Below are experts of layer 2 (counted from 0) of a mixture-of-experts language model. Rows are named router (the router's row for the expert), down (a neuron's output weights, with its number) and show model dimensions 0-127. Each number is 128 + 32 x the weight over its row's rms, rounded and kept within 0 to 255. Numbers have three digits each.
Before each expert's rows: a language model's description of what the expert responds to. This comes from a sample of Wikipedia text that the model never trained on.

# expert 22
What it handles: Table pipes and |---| separators, math symbols like $ and ^{, Cyrillic or accented characters, and odd mid-word pieces in names such as Zhendong.
router:131200125087130148172080144161167167109194134147072118168125149101132146162105157140157125127095120158144123109190132118175111133179165074103190104130136091112133144106106146107152171148106162218154101115156166102081117093099155089075114149133117139127119054073105135142118135163065147096111140098152106129165091158135146190114182110096089103129106117113087115154179109135061124190115
down1:031111114135094119141235073128091102128122094126109113101122109089131132128205124141147142088125126116120211127122128190127130128150134084156051149187116141020129121095130141131138119128122047134098122173104162146161166125128153130150154146157125128120138124140128136130130128111133080128137170201060119135125195057135124121098140146137126132135129140159156111155117160115134077109179
down2:093134150139158125126180144121141115097125000138103097095105131119149134108138168197159143091155141095129161134152119162157130130101127113118109123136160131031152098126105138084120120128005104034150143172068156112164126200126106127145177116138115150147127136166134122106128211102141106092150193096157128142125128077132124127124130129109124131119112112119136126136108149149177138140179
down3:041142125163126107115187082117114127111138125131171122128140139098129117129130058098142123113121109078109158175140092076147109183116117110154160155136127127092177094137119094057128198111146181119133108147124127123150128130135127127160155184131202127192114137142177127114099137135143127149138212096110068132087127076135090134071092118164128128108080129155233131130125127176054154097127
down4:132103152127128126105127111128135112150129130110133103123078110096133154133161102223066161105060145135128092141098134128144131121132144124149115216159141236126130057131113135128128128128133166100128077128153105142128083134135133180101142145107130126128209138125170134150109121143131106104170113171200104099124092125149128112119089177132119128087120013145094209077132110153141101171077
down5:070159139129119054160087116137130128126121103127146129152138113115129127119138129128121084109168128165000168134129128166140142168128160086128103168054133090129129118127129126032132111105128142119168119128106118138130103068157121122124102203215184123116085137128140203127145115136128120128157128122138151128134127072152146128183162115123091061123131126128085137145112128130119199224148
down6:216106112152141064121117142113122089085128124151100136170101111144062075145083096119170170124153097079104128121112133128212066123074138136123155150143116131089136150088129102059185174131173216127111129121171087126123116128156153192184123118133123128197133097149168123131194128128141102074132139109172130120134114067094121141114094175117129110123124145180151134125122133060122162127105
down7:093092160101098159157102101092090155166101160151103098161099095165094165097092094170153165097094151164159163098090158168107096157106163170098109092086102161157099153101093160094103152158160157105090157158160159155100093166163096107099096093169166095102150102092087164160168163161098159160151094159163099092102098161096159148102168091166156157100155163096092088101094155167093097157163
down8:233148142128084137187137111110136096128166128126136106078133084139128087147091078128132131116131132139085127143049108057173129120134129129146115103122143147136130135051103151121128128126204090165122069134138124226106134222147128124083075168131125183126102126084116191155113171113145115158140129065126123158155128138160122130138114139112131123128189094112137063135122126143126126080178
down9:167156159101084149160085157168151102091153093105156146159093169101093086105117101162095149150097167091100090137089153101183162092083158146099141093153081096154168093166093158158090115142099093165114154151149116164108156160164159084102086168153147099161159100165160164094100063169154105153151111123099156089092149093163097156168092104107106105084160094090170162166103162078146158128173
down10:164159103082129104156090101164136106106111164108077142096107095144121176104184109104163098110069099088158103158162177106167095161158098129170096077109164150155155167109170128122092106099162105077104153098117101101180153120098102128164125120100103131101108103187190117092178176148161091098082169118173178097110140169166109146087145098111156156113096113178109157110094165156102195178112
down11:118123138101147119189140128103092138133071030133167106127159108142126205121118141120128219131135131150128137132128133200079088069134127184208129122087123124170137125165133129150088164129128161131136114168128118123085140085098130137155134103125131157129112083128166122131126055153129120128132177078118109140149088129163068082118140178120073117154070124159086145203145143112044137112143
down12:127105167178078112156176154128114109183162086092097119077133091105145162164177157108080094163122168105105157113109115171156115086189159152090180151084109088154154107095152093097145113091141161149106116159184150067079168103152165059100091149101129097104155174146088166135102155148155158096144153089165135097099086090100162091147158098166154168155092164094104154107096155152142106099128
down13:098164158079098109104163163102098186166117182163108156159179104160174113160095152081185100142103101169108098154134169137161105113109090101180144105157108137102097157168158100106087188092161160080125164092087156132128099101093093118102142109105166166162164105165098104150189094178110097073100163110108139104098106175114105100111087153092173094107199104127092129114162150111160157112102
down14:143148107117146128117129048098081095135124128200135129137124193130161124151070129148165139135089149074128180100135080123169087116110210128107128152059046142185160174121163127096161128128166142128130153147120128128114034090136130086128134111066168144087119117149099139139124128133125119071133128147150224162099130053154128110121118126124128139155155122083119128121193186119128133131138

# expert 26
What it handles: Closing pipes after numbers or percentages in statistics tables, separator rows, and decimal points inside numbers such as 1.6.
router:134133121080112162167087143126134151104206153114065098165122148079135157146109150098156123132086121143134130104170140102140117102182146135093160095079129083123124155122115150129159145150078180183153092125166177103057146095123153049063158149118110147123101110062110129147124148185082157078108154069171125121196081178143141163127148120113095112143094117110068107135170118112061139153116
down7:126188095136140128177127128170182154128142088120168128015123160095156052137107178097180149128127141128128105107113132159150100138100124099119082122017142117097122136110129128104119128143076096125128130127133128129130167184113126128137070108163193144102127118173164146144108125140165084129095190175138151167129129126046128091083142098128220130129181089127139170132121091128125128106128
down8:140150119087077071139074133100189086176108102105177198150089117139162162066061135213069144094152137112153147147132130142094153131131124161126136093120173153103157147086098146121115125117148136152171170151137121124106154142108133138118120162165131138143123141023111063129137102174136097160107116197114162093162123139170077138112138152122148149115083159075118130157130080074110111178093
down9:173146098157117037097176088174198145101149152099116183157175096099111159157088153097094096149076111084112088151090112153160110141139160101066171113168151149152083069112154121125124155147174102092100092147114140116086165147103093148147143168167164105174148120089165099086158153121146149120139153191170115134103149097102096134105143155114144111094105163154152084171153128155086090068107
down10:154124084178103144142153178115092163102121128178114117150122118187110028124123107128200074186100130124094132166080061144125142164126152112140129140089184129135124173150120133087128131096152061023112121125133096127127133115129140143129141129212181080126083124132166144125162136157134132142144130073119056180115112124112138122159138114169199111146128154131081093142128152103148127093083
down11:088148087101104146128149101151094172093117118091145097089163068109094172142162164087133139123185101137101105121152161087093078090155090148112165109122140165178160098089144112064077106154154179147117175109164153078160131175168143149145136110086135076084166166159172104169163156099165103087164127161156124149098152148151096102165104142061096161159095122078172139178097113128161090100137
down12:128139120128125092079171116111221060119120078102124122090099128126091133128157124157170141132146128127143173124130156134124157147094089128162115133104129110134113166152127129150127126128135133126115163145186163120098123074174150118117116147104088119130121129161172174129184099159137128204117138000122124056102148055084127051224127125128125158163161142103171130127104130125136064121124
down13:136106130137126129147144130128147102151097128074136126150124173119144128112130130141200122136088117121159159116127152125124132133098113160117073129148115121162080133040127155129151155122129162137128125092129189153145151127158183126104125193039129129131146119093122227066120165125006149145115093135143139182145081078161132081123104110137123130129081153104105193122158038161111092168119
down14:130130131133092144111102106000119131255136128124164106128128127175160131126167133116148112132129133112138128137129141128113128106112120130026137117126108122187127136142143130044072130127134136121114152134113167099116234128154144123147142113152119132127166189127135152108078126127124116101138127128191124090123033110142134127114129116125125079146127117131145213143124149131145151124059
down15:161176079129117120162117136129125110249100129136109120135129112133121118086094095152120135122149128132112128106135166122103128139133108139128099127155046122146129157128167128127127130123129133062127128128116124135235147144096010094125166140133139128161155125085140184097202107139178126048148129128098117130134061058127134099108103127128142154134185122173127133167185150149143128079078
down16:172136138152112135121196101117146152128131070128183129140167193130077080130137132125128128096130151131125147130141123148072138102155137135140169139068147111168128130081129076106072142127127135175130087134133208104134036065149132131117115128127133126124212119123131126082143169118119029125200124127121145177220129126124126113074117129128128155146130134096150124064147159129054099138100
down17:113095130138147125130151154106114145170111144108118123142125152090128105032111063114074129095094132128140118132204100128127128130128116114125072106146158126117128121121090128142140150139093128125128185106141117093140132167128127205135218098141209086131157121128178087128118000113128214128161124125088128159184167112136102128143128131147136069129123099121107166147199142124118123140151
down18:097166099116112098151153117083145105186100114140105165101097117140169093149190108080092150117159117089139105122107135111097159102148165071129183162159172153082127111119091180114093150125163182126181094076101095165094127162105089091096158139095095099166176112155111148160167125164117137102100156104099129195107120113109116110162086093183188149094100158154177180121079122195083128163108
down19:118128104113116097127099138174100137058145113149125135123199127128035155111134131122119131152160153126144144081129108114113098081148121127128116128131156187122157127128128117125132115166128141128140128128059160136160120129196104094077128095046142146104242114074048129136129091119163092133127135110176183156122143060132148169108123132197139113128152212126119128127135121209117128122078
down20:078128168151134182074166142127179171091069079123131089085185138101167095129086134086146152071128116100164151109116168159170130067117130086106154150111183164167088101117088153100161170121120160091179185091166075111075118170120109176152176155123154162086171127123098120127129147096171132085101083093166139113170098152124134084129151170153108129116134105073110156090115117163148115151112

# expert 52
What it handles: Words in census and population prose or climate tables: %, population, house, town, age, and someone in "had someone living alone".
router:153183116133121156148126125119152145144143113142098081206085147070137117184083094182101144172117137160092159115142150136126125083162201193122115130051114090189163121138103179161161153150110124113131118154138101125108130144135121168054190121129081154131100113089108125112121133130090125087122124144164114125132135160110099100097163152120142018154141108140143049116160091101093079171106
down0:147123126170146127097154088112093128160128106142129183100093133156136156100201140178126135110058131138111111128161126144156153155126118160093189055122124134129034109069143119149111078126128214131130146154128132095121137117148152085149184151171122133137136133078120171094126188078128133153128123114126126169168128120121129135144033127155151141105143151127118141110123124108107115099000
down1:135093141126115109111201138082100095094124049166125121144180128125102127117133128121104087129147135105106073145106134042117130122137128122165178131178130112150148184128125129112117152118131128076109113121185113130114102255141125149149132160127127141187100129134107133117126132072149070117114128126111116150178214093114119120145120132125144064122131210129113132130069190121140118149125
down2:090163089038186143135138127125125052188181176116134127094128132090131124131147130128134103221135126122148125131113125129128126141154118124162146104085107132141116128045096115121234127130132150118174083070126083153055152075136129145111105126123111149085140137108134124095127111092211140176136144134129139188119136145148128157151070113124149162133133115116107192146160116155122129097046
down3:127102127131095028138058150125108107181147145124059126098142143148147146128101129164149129123135132060211082128116105128149129129083128147130121149086080128129135126060128122148128143126121105124124090126106124179096179105197125119122124109151143180075175123138087131128096121143119121134169104128142129211170140161128123162128187122114164188021133129084089156128138136133220124133126
down4:081130124090133128100177117138093119088097141130238215087109170148117117097130148089101126122126164132161036126118140111117132127122138119128166136154132183077123128126123186113106137124129131156113199118126129128105165212095110113136101173089136136157084150078143109130130136159231126110128115091127125118055104130129146126150096103191100165128098159131038138108121128166111149126122
down5:106166145115127134029158120037133193182145129158121108146138142131172132104126148094187153122130177115157078121190127135128123133164148124135157051059121114113124101127197123156089120131134132112122111054129126124127127108154142072148186092169137127127109099129131050122129123131134123136135079130126136082110170181124134134161129040161122133120114155137114174151168083117152053139172
down6:120142074149128087078130137177129088183132142097142157128138149124126136127125119214156126075117129111089130129169103128155125127130098128066138071137154118091120099123204129192140145120129186185088237125177083090133171036144177056126184132131120125078131097129124176092101124115129103162121137114111128128127121128137127146121078201137148124119104121112136050148116144122127121157128
down7:046123142113101105132125147163138151101102127137101170052052130153191155098111154088183110163124117178124081107134076085130135178131134173118120078116112145090136125201121118133057132186156074126070159171117185131096126129160125146122091129154136134126141143129168133162131079159196130112099121210115114141167065152124163151119127129115124143098077122130148119122138147113132128051173
down8:126147137116138103087083140131137125120121199121139183112128130149173160128102125075102137102128078145127202127080101127125129103214129123110127103212171118105243116059126147101132124111140116080132111147145079142151126083184029174140091069210168130148131120096128126132154089144134101040133135112121112128133139128127120103131165092117128118139178126159126109128117159136134137151133
down9:077127141109130111129150134130118080206104163121035165070100128128109114131170079107124128130113093132119110121175082139127123126124130127114215110162127160120116143073121137132121073130145146161087122156163097182095140088143137125132149184175131132124131132113117127099127114111109239207128118123136133140128099126110174196102095129114097157141140139179127094133120145097108215127030
down10:125065106109126128116132129131154129162129106126128145124122126141131132006095176135063109128127107132162134127112139118132160215098140116076129138105134134066153075132168144149127127107116119108153122160160063136125205128206136131145131138144105120041152141176126084125160195117112152108131133129120130129180162093178110131122125117063132213141139107072140164172076126170082131109102
down11:128124123137102085126103220132128152068125141134100162102126128145147138147130162096125119110153129128105126133106129115068129215126126126084111127178050138086143173150154151120091127147138127151105151244098078158063130108154107141129120128128198118140129156139127136189163017126017157131167166157085099113117155124088107162133131128120132127132101106115131159133138143128091129139126
down12:091124032069159150154128155127146143160165145111129032139175146096080121171148129179134110107092134130137110130128161078141127128145127068106110137128151131112121131098177116137178139130066144132126183128178050146127129134126128086138158129091053193092149099125183081157101151172127136123130158072139130127103126142128105122089102128123200155103116129094128112137238146166125125106144
down13:065128121117113141019126119128127124173145138084082120113124127129111135128214139118122154118104094101091135110126123119166128149156146136111168106172107174077139137125135129128125112129186115136128097136191111057096125175161139124124171199125132110132129129128096127101129140158175102170116069082152140131215146153112131210129074135152125148179110143124133014117125130110172120073098

# expert 48
What it handles: Word stems like act, duct, Re, man, War, often Act in law titles, Actor in award tables, Civil War.
router:162148132135092131173031179110119151150110148138086153129167081153131148170151120082130094146157065181126192125143161133119117118073150072132177150091120104145155207101104127181119170126116121126176110128182131129159164090096136116101136125091142132106105123115104103136098171183137150179082101082129134103131125130166131198117182158110130140144113138144049083129123088095078173125072
down7:172129178162105111143102148128102070134152116120098165152173149121224099145137131106151129150124128103145083132154130143062130154114131071131099156033212091180183194127135122139129118126149064080096122142115125116127176164124128169188120143083127140119116128114126192135156149114101137125110203130131128058143096096122126144114139122123126110183122112090077129139081092072085092169128
down8:143208115135091168134172131134156142129134123095127130142109127131082198104094149116131130137107125169132137148186150127142134128158150108128113120119099143104129123012114190133100169133071141069100130071127126135127148049130182103121196159099178131170152126129105126099167125111114168198152128123159106143133163115070108160107122143117119142128113173129095134101131050110012112121134
down9:128068129117129149083148131127114105181138146088134137127255127129119128072195148096127128140087128122151123128141153127147130099100129211138067128128126152163150131130110121033128100104146090129165130099128131102134108162178147082186131128186164072128133127118110093115089142110102128128167107094124092138109119126132193118147122122126195159131128123129142143121139038128111187130077
down10:085161079128131128119105130145109141136107157128122143146141180127136086128072142125102076138099102154148153128139032133137132160100131135129118154133162047144105176123106095126156133127144126128130149040138186167077134165146118122101134134137203111095116117112125109130145134116136132078118039117097136135141116143128122188202119124185143131129143129112128250126150127082148113205053
down11:121153117123124137138045107140107127130116142170078158134097122173126110121093140079061130132163128114148127120129165136099185178123143107122241132138149120103136114126135144056125086137183102109133101123166053107118132100181131169135123114088125125166093124128130124117156145190092058054112115198127173169147168100112144127063183129197101100149091157138123183145145100113143113120127
down12:152125131141143127121109118127107128142120099127102128142102157140159139111132128136134129153172092131192203131124113146118128100129166151100151072080124129130226139129163098083127143132134130054134156136156154100124119128137167163151140136088123154117078126132101167118104178088134167112146121138128174091114166128130130034000129127130138143155142133103015105128045131111195137128161
down13:146140160218045118135117150134114022115126123114133219150110114138155114145130109083129131130106114142107109119130111144107141134180122099133133075145203114120053125127124106099165124126176062093120109142090110121129204102140106154213146140095113129155133089135081154165134128128182147034135124118127126129129178102123124165126138136129182123144171149129130129137068118119183084127121
down14:110192128174099144110128126112111112132133076107013126157071136136132096110133143122091133070132123098175163126102139182116151159091144132132086176166139153120115128143139100108121144122123106048128091151145126083172131106132140226148155100089202121135047128115146108126135143169141130105110125154104143177121197133125138122181120122196093128117140190118088063130131172082151128113130
down15:115155115148115128165145101120080125147132064095119133133139162089178102133145148120081128050118125081207089128128137243131146097095152135130041148074164127130096185142144099129128134126184078121087131121118176131154137126122093089154165085126113130141119170142132132122169058159157143141127173027135132143170195118128137124127127129122090126117125110152084187130134142100121096169146
down16:136131104147104111115114099128124119131126054089120130226173145040176102112123144119024124095128116129185123153131131173211131135157142138136128106075159137179118132129128061115102130129181123189123156089150163105137172130114174126157141125114147143129127125176127134170155153157146122148100157055105154140126112155117130097124136072087071170134176060096072101125119127100117101142149
down17:122128141142129135093084088148152101135130138136058141148081127137109130131107112108177123150135127046148157131071136128116128203111164131133142139127130145097114085131104133111139128148130088052128164131174129130201128135184160115114149143147186127129138127143131166156138169102061109024132127154147172208137074100120124171168119131125137117091196135096165096090139072129165090137036
down18:130142120135118100084134062122144142096134131129122168126104129107107180116088104153159161139202133140138201126133132125137126117049171173133061118180119156111161061125126149106127133133136062124124051144122118110194184082120145119128122149100101142127143131115150127128123084173103120059067172199193121125128109045120142128184125136185127123128112144139115086106129177128189082119148
down19:119110098121083128161111108155005129133094070194186130128097149127118127140131123119160128122121108206176175136134136146156130198124125134160165143137000130131112099126115155126113126150139088200129161100107125110098162143118135126107141068187123123142128102129168139114136026135100167106138129188132141115126123129128131121140127112110096123116145144128170126122096195120117088085148
down20:121113133128125119160125129084168128128180133079064106155129089128127157194201104166103131127143088103133156144138143130131093129123122128075125118172135172131150128124123110106129178124101131128134143081069138145118127014163133189129180118131150165135140128083119093233098104122168150116192113134137131146128129052096214102128114152158102154111104045123124158100088125087135159127099

# expert 28
What it handles: Mid-word al and similar pieces, mostly in total, Italian, realize, often near vote-count tables, plus ar, ag as in ago.
router:118124081111188147128151123129143129116207206109108088166066158139141161146110032110085128185105144126129102112131122110131093146134116137077156163127107057185164111124119144208154156153101134143152162131139151111108129100114188138099143146120105152072131135133108127184130145114113187185095148134168121120110077158075127139134147070106135125113077131101169095141183143179121058143160
down0:143146129109142116128126112087138184111160150118240091177142031135099176104087161103110093131149110119131151163141104165131169107080106122066133127113165080119092113152134077100128146144128114195119142122175161183136119158110137103161159105138146117063139101095140106123097147098156111115118128166121127127121104098176153171091104067091107125146179138128139155068110176176219102102111
down1:129111139152131104091121135124058098131192210125143032135108234135122154116134111135146169153205115148103053128110183143132141134119137103147105123099119133118124141135123129129073115133155134103133124165140157078126130164124140147148128118107168113044100110126170165129137136115115136162055150103123144128088128122116128064140124140119127127148115096153129106134128255121152133080080
down2:142134139169101079128181131128118091117130121142135134045146196125163135126128128142198128159178125112099111127182130141069129135068124086133128138211076125123123109168125231105095125128138084118110127153121093130222164137115116109114067088139161111131128144082112184158121103091064126126131197069169091073111124097113133160129124128128140137139129103123186100127162133116144142163080
down3:131133122155139110069130094161156021120134117127126127124137103113152108110176103117112119117170143089185064172148114130129107103079126134132153148095177126146195160116142127092129125144137128117133094121105151103090117159117217169127082165077091131124153056127158182147112179195206150190114131104098159108108138129099127164133135149176064158110130130129123066123109137102157141048117
down4:130124104124148122143092123130172079137129075110119076107059124167126151112137162167100059144113121123119098112129145105131134166129138123164171114119136132072165100157153120170104129129125069130059122143123010076116153138122128125134142121158135116122190133146123181140121188084131169119125147140091123214086229140135125123135170094126093148150151165135086140112143136098124226128083
down5:117114137088125171142095136033129128149118129107134156154101138062131126133170163059091093125086108129059252128101094143147163056127146098099107140120118152138129136104112112128071130126143145132139115080208037137129177136127122135177121177122111126127089124171142107139163084097142148111129126135187165138136137137107130150121148119147175156127123129180067128149117154101122199164133
down6:131135083172075133121145114175146168050112090116095120126159109155128121162153140116147086169092130153097081135097138133134163095104136169130111169138105143128138078105169166089093162130143102098142169160110121064151112107085084138109158127120204101120104218148157116147148119150133083118143126103086131191134064109077107105135145100219091110117150107167156151128150094224130095154154
down7:101128212139102162154087129099153103142131132068105135159095138074138110144105183108100093098113125134108245128143123150150144097047120135128127147068115131201120153115045133141097119121098142113152133105140137114133068133123120143086123153138131124186128115207130118103132117163209090128130115129180127145136149083097160123173199113118212112147130097160115119125094119094144101117127
down8:114127117116108085134187131126090128167130066129084070032170068158123115124114130131139136132135103122130134134092166131122235107080113129127142127164071159139242211127130105065125082159158058060136129141130161124169117134143117177137142128111150101145092144117126117128128093099094131178116112146125157167142166138129128127067120130176133128118155184132146109120165157138131111108099
down9:139069156155062156130072089147139087129131093079146149129069144068138144127128134096098142109110140128106128132128171124147221128092079153070088123123141112185148199134124076141126129128176137097116128100129146166125073199144122120124159169141127136129109161173186095128143180138114142048097139139132156148089123133128087158169197098185092114152144112117075105118129087092169122128183
down10:100101131153097173053135097133167133135115099136157122130118129135130059127124035132102145103228126174111063112119120125123098122115149145115119140111168131128128135128117176132159116127142112211115135210125129193141102138121114116121136058111179110125106131242126175120112144105148153114120148111128108105138092109137130180081148043154134118097183147152090076150129115172109149118128
down11:124124107133128147156148148131165189103109151138126123123069171117052155142122159107131183139107153093177116143145141064077137101144130098140154158134148092152063157129126153123124179132110195157111124085166122065128057121092124143202140105147154125167123139096149106166161090101172127098124147196091136109087212170137090116136154072087112138108128105128184096106147092154078079086102
down12:132175179068129122084133131095127160118128114128131116128082171158164075131144206088124181045152148112155146121131101223153200128142111093117128156098151131114130128237121093119166102168111098127083076143099114133068130131131186135121098174140121106122082131115161154128162134073138141172134051138134124124126115118129128056081141134190104119132102139125165141129127118136128102131081
down13:115163207129128131132120153129163071108137130128075162136104116123141126013196142110128088127128064142140113104169114133112128128101134133144164176152155139119155107051146107144094133209126072125097134116121128128173128102130121037133167152067239115138128111122149117128126127125133161189128127128148062123134143136117151186144121130089125128153116113128050127129101155175142130083130

# expert 14
What it handles: Word pieces like as, us, az, a, plus list-joining and after a comma, in equations, tables and foreign names, e.g. characterize, Akderýa.
router:139174124100124152169068136149168162101200141102058121165097152104126145159107145125163117130088125155139130105181140124182114109188141080107179100132137096129166174125124151117157176149103166216149102107153154103069128099129149067075143147141117140113110087066106114144120141163065140104112141091172105127174079171140171186115174102107090108123104116100081098127171106123087112176099
down0:095159173170082162124145154158086091132087090060151098156087152158160135159094158154089150140146139153152101091151128085090151152096095164143160141148083148153152178161161091157130090138146136087149094093168153061120111096108093191156173179151081075147091163107150091101159113157135155150173100105095159092149161093150105095158091148158096158097090168144091138081099082082104144138164
down1:081101068166162192182153163086096171140107104106135099099149113155106157107081096063140157120112160086143158102128094141162154090136101108089082120155100145127104140172103160155154094166168100121154174151159095149095180146128090112108096120152104115152155168098161095106165098085142157103169097143170095160166081153122073155107163089083114169167108109163078109182159172094096172160108
down2:103196142096124130116109114141131121118106106162185075128100142105167129086070129158188175128063112178092143119172159128108117173116147123086141128087127188159182047101119086123130097129128120141163105128156128117128156124129157167161060122115170064130126131129127110144119138128126128126132161128167110139098012131122148102134246154089099119121176115175085127128128165079128136128139
down3:106122067128128157132121134150116125163162192125139128182153145029134123125179133167117121128127130124116162128124128132191054093128151168143129145115189143131105128153126107098099126128100086080119150104101104127154130073135126123162111192097162135163091128138128104014127148128134166242029122140127136126123100073129167119133143166195145127127095096128117121148106139128110073130132
down4:165103087151151096089097166112088158159098168113159163107160149098160165112158151167108175157090150098095094136149168165087108153099115160107158084174093159160098161099161161157085118114109099159154098095093094093094159093103096094154169097166164165159096151089104086164105093096089159174096160085087153173095166100153117167082164154161161107093156100159163166155097161105097103100092
down5:127176120134139127132143150152128124129113091128121146122138065122129212132130103122126138046136128085111064158033125162181143119118127204113118138158128190154127148166187151121150128128120124131167119121117067137119138101127064111148137099144096114126128128105109145094127119150155129102125158119103110147129129096137126077133178089140255113127141128139114107135046091100128217141108
down6:083150068109116148148152166093104148079146159168159094110113114103163169124161103155105153102159087112148095103083164100162146109099097149142104161093118126177167161114147159164106101128049158134156162103118180178086102158158090132170094112159125135088158176177097159157088159107088096166110096178104085182079113102138167131174093109103136088094104087106160099160182101178139098167102
down7:215128139128140127128128122168128159072128057128082129109130127128127139141129128162222128128160145131117199141107129109151137079127142185095118121125058125087159122149151171081131154130128167130128133129142115151114141128134127134051039157140097161156115137102095101130090150129154139116085058100107176128127153094112049122127063132129195096129225080131121128183108127128160132152128
down8:135236122129152142164107139064118085117125124107128109127101142144131094156125083213118118131130122101056125128127071164113132128113113141121125078126194110147125168093126135050130120167077125110110132114076120139126103102146160125131141139124211155138167121193153147128159123224128151127136120127170006121150135101124129155101048123150101130137164121187131117117107128129141133124126
down9:112125196142111113150127104116131118123128095108000127132194161157188140125142124124116100114093099105100129141128147186092130127052199132140141155176129167121129184135157109109102119145108129118099106153117157110195000126121118189146126121165125103120130129142133133146119082103136127147127128128109200072128127086127118155163138206078102119128164161130145134104112152103128122111087
down10:089093093093161151152102137145091100097099087167152159092099159153097157167159157160091168169165147100076081097103080149155155178100159158158168096094167160156150114165079078095112100098166166096163094102159144148103106150163092158174112154162153090167109183175162104162108095164099095104160098152106110158094099162154101095169104093160104088156104112156094161154101103087150091139096
down11:161168092168078113172151162169173161154096116165140095114117173098123109156096080088137182090107086103089102096103100148117084157159099186165161095097093104166172169108126095101102093171101099115102161099129100101099093102088121105171096143163162114100127106170154151176098166111163096151101101157102144163164167151097147179160096084084088145106104161171106163170085109161161152167158
down12:123111148136148152184115161135112132107164096154106082149147151133106135128128113119070151090125128139115128130101128219130128136166116171130131128147085154128144144145049113124139119197107106078127128128128194045103117044109116128143184113205183154132000132136117136118133124214130113086121082147113145128134128090114099131118112157128121138136169076149110146111128133165156094153131
down13:111115104092160125085092128132194128127173156160145108196181113138104130129128128128126164120128128128054140112108104168087110128115128129113116128080026156126198192112140137118075094141107184127143090143117139128192160128081110158131138128136102152121128128182185128129077128078125128128126024154155124064161135112131128128167129158133131128140134128138099127191012134155128128155128

# expert 54
What it handles: Closing parentheses, quotation marks, brackets and braces ending a phrase, number, or title, as in (3.47), "disgraceful", PK_{106}.
router:109115144076099119090045231170103116117142144129056106152172164095097150158148145104172138134129139163185124108139125119190136033167101145100188132105036093166106152134109122077161116147119138125151103142092119081108118091154169082079137109137129140156104122152100090120110113177139126180085084095141132145167126138122128081142158099124132126107109130121155096109103143147184119176147
down0:082153108141163134155175153154092153161124171084168079081171083165154156173108177093114142096078128096093157126167099170180135090162128090126159154165169082095112108120113147088161128130103083155093079103151177099166077101122096184153164157107139141150100138099122100141122094128171098096119101087164129099154176091141163155102111187079153114107190153164150082128089110158103082090125
down1:075112103128115103137140097128049161106128056084105128197131125128134107169128148114128128109170107108134128105163135128138093119126130148122116182113049128135136068163128128114128120162128097110172128103119157202211115136131133182155131128084124117045114171128140138162169099170198108179131075128128125130117190128126117104203153149151180122088141163056131128128103134128141128112041
down2:100137160151118095173071197129143148200128128123119119096105138112128109102181095132161158144088124067125160117120172123062128095147139114128109145116072104123112072105168054168110130128147195143132123138142134121004118155121175108096126124126140131123116131148128105175079148133094089169131150113082139128149121097128122090225132159147089137156143128156179156139156120149146193093069
down3:101146146146152161097161146176149084096093078144159091190095093159152152094139148160152152075154142100093090158105093093104104141106079151100163094153094145169151147156089149101149102155091157081101171156150118147154078149105100147140164094169153096152065140169094178148102086172153174106112074085093158101154164159139088178145089154102158103157151090170158152145115083103090084160094
down4:131127137112105092164125123175154223105109090132142177113184126143157190128113149167098132115151111130128139071125120103129147128129154129150126114248189114143077122057142104084181060139137125145156214173126151117150139102100091160016103114092123134136129128101104066137141119129127120144105120058142067158139095114129150129160128122138122112128150171141095125103107119151112137103128
down5:101106138211090107158111168140078121113121178119104100160106140133209143126125122181134127141120129132155159120173138134079148077156165203150163098128085091126122130154139097169106144153126130104111109152172182124157101126129166085128174156137162095110146046101106104074139164107029147110129084099052126116115168062128120149089120157113138117140078144133109136199183114122128127128095
down6:130129224126141156181121182092121122111149123108129129165116158132160136066131161070204133143155150142133122136178073127128141132093128109123139157158128168061134106125138162123120131128071110141128152128128155033165188031134103190059133081164137128131122128173096124107127129126171104102123140081185120151120155033134128120137166089128114125093126128128094100094120126167105116155088
down7:114160098122124122139104096112121142131120128128139207135099122118214116074124117142140164126141146067191057128192143105145097118156123096128169080067097141106165046129158143128139136132133128127108160139116156108097097143069163129099108139113173107102123136077120129098126176105133190112152050132069143078125157138127085188149174142193102144154102130105125110201112129137126138149209
down8:089132075150122112128127102128131124127119060177128093128149042165165136123204162124121014078175144099163128094142150064098106125129112128133182065126105131207130128105053128162180164133081139120128119146128207147110212108156153130141140136111095139126128128125128124136159113137132114128128129138163206113108132132108140082147107138135113108123095122132124162099133128128128127092217
down9:135118130112128088139120078167135134115169075088124120171145128127103103116127130133124156223207128162179164170156104128124128169137137123127103124175128146195141125118114137210113125127124121125059136081122164129074184108128126116164113153109129138224114120137079136126117055128098128129126111027092140123095140122123179106129164058110147117134143120133121102129152127134056154141047
down10:134142117136131144127124145131146091142144057155103185070144123129127157136176084191127141078152104084141042081095125129121129155069103107100133131172073085192119127166126151186149130124115112118126108134179117152137124128126122159204153140112082166168101134130123125112089097190170130113075104123100136082118150072171117114166127128066239092112163129139138118130127186138131094105160
down11:100188123116139135128180102130150096133139047116117126016147120127109139151169212120132153145131134071105126105066144115128122170141146150110198103125130108118119123124101131183145130132103128129059128209129135152053166161127149110194130145128114138077128111144120093136109111137120136131112170082122127114123134102165116094107150160127182120198136162136086167123037092144076164122157
down12:122075136124114113116090089111176197123157179131093145106108126113116098127172074144133193147145160081099119122080126133196064127149087151166120105089108125172121102161188118091122161130150095092092133102171125117157112109084136151128124075142127096195107123112110116128172125164115148164162126084084169148134174170151115177144123166112188128172127077102109053097175088095189093136155
down13:062122135186136144138141120101040079186092118172099135120135130127132185053131234116127164127127117097121121126128129189092133101155155121127121185138111086141149151160118145106111130116122110129084115131138119120157095236152188083137134132136128050114128128132128149129118126128191119184108084129103108136150125097116126140156134099094146114138157125169160080177108150126072126125041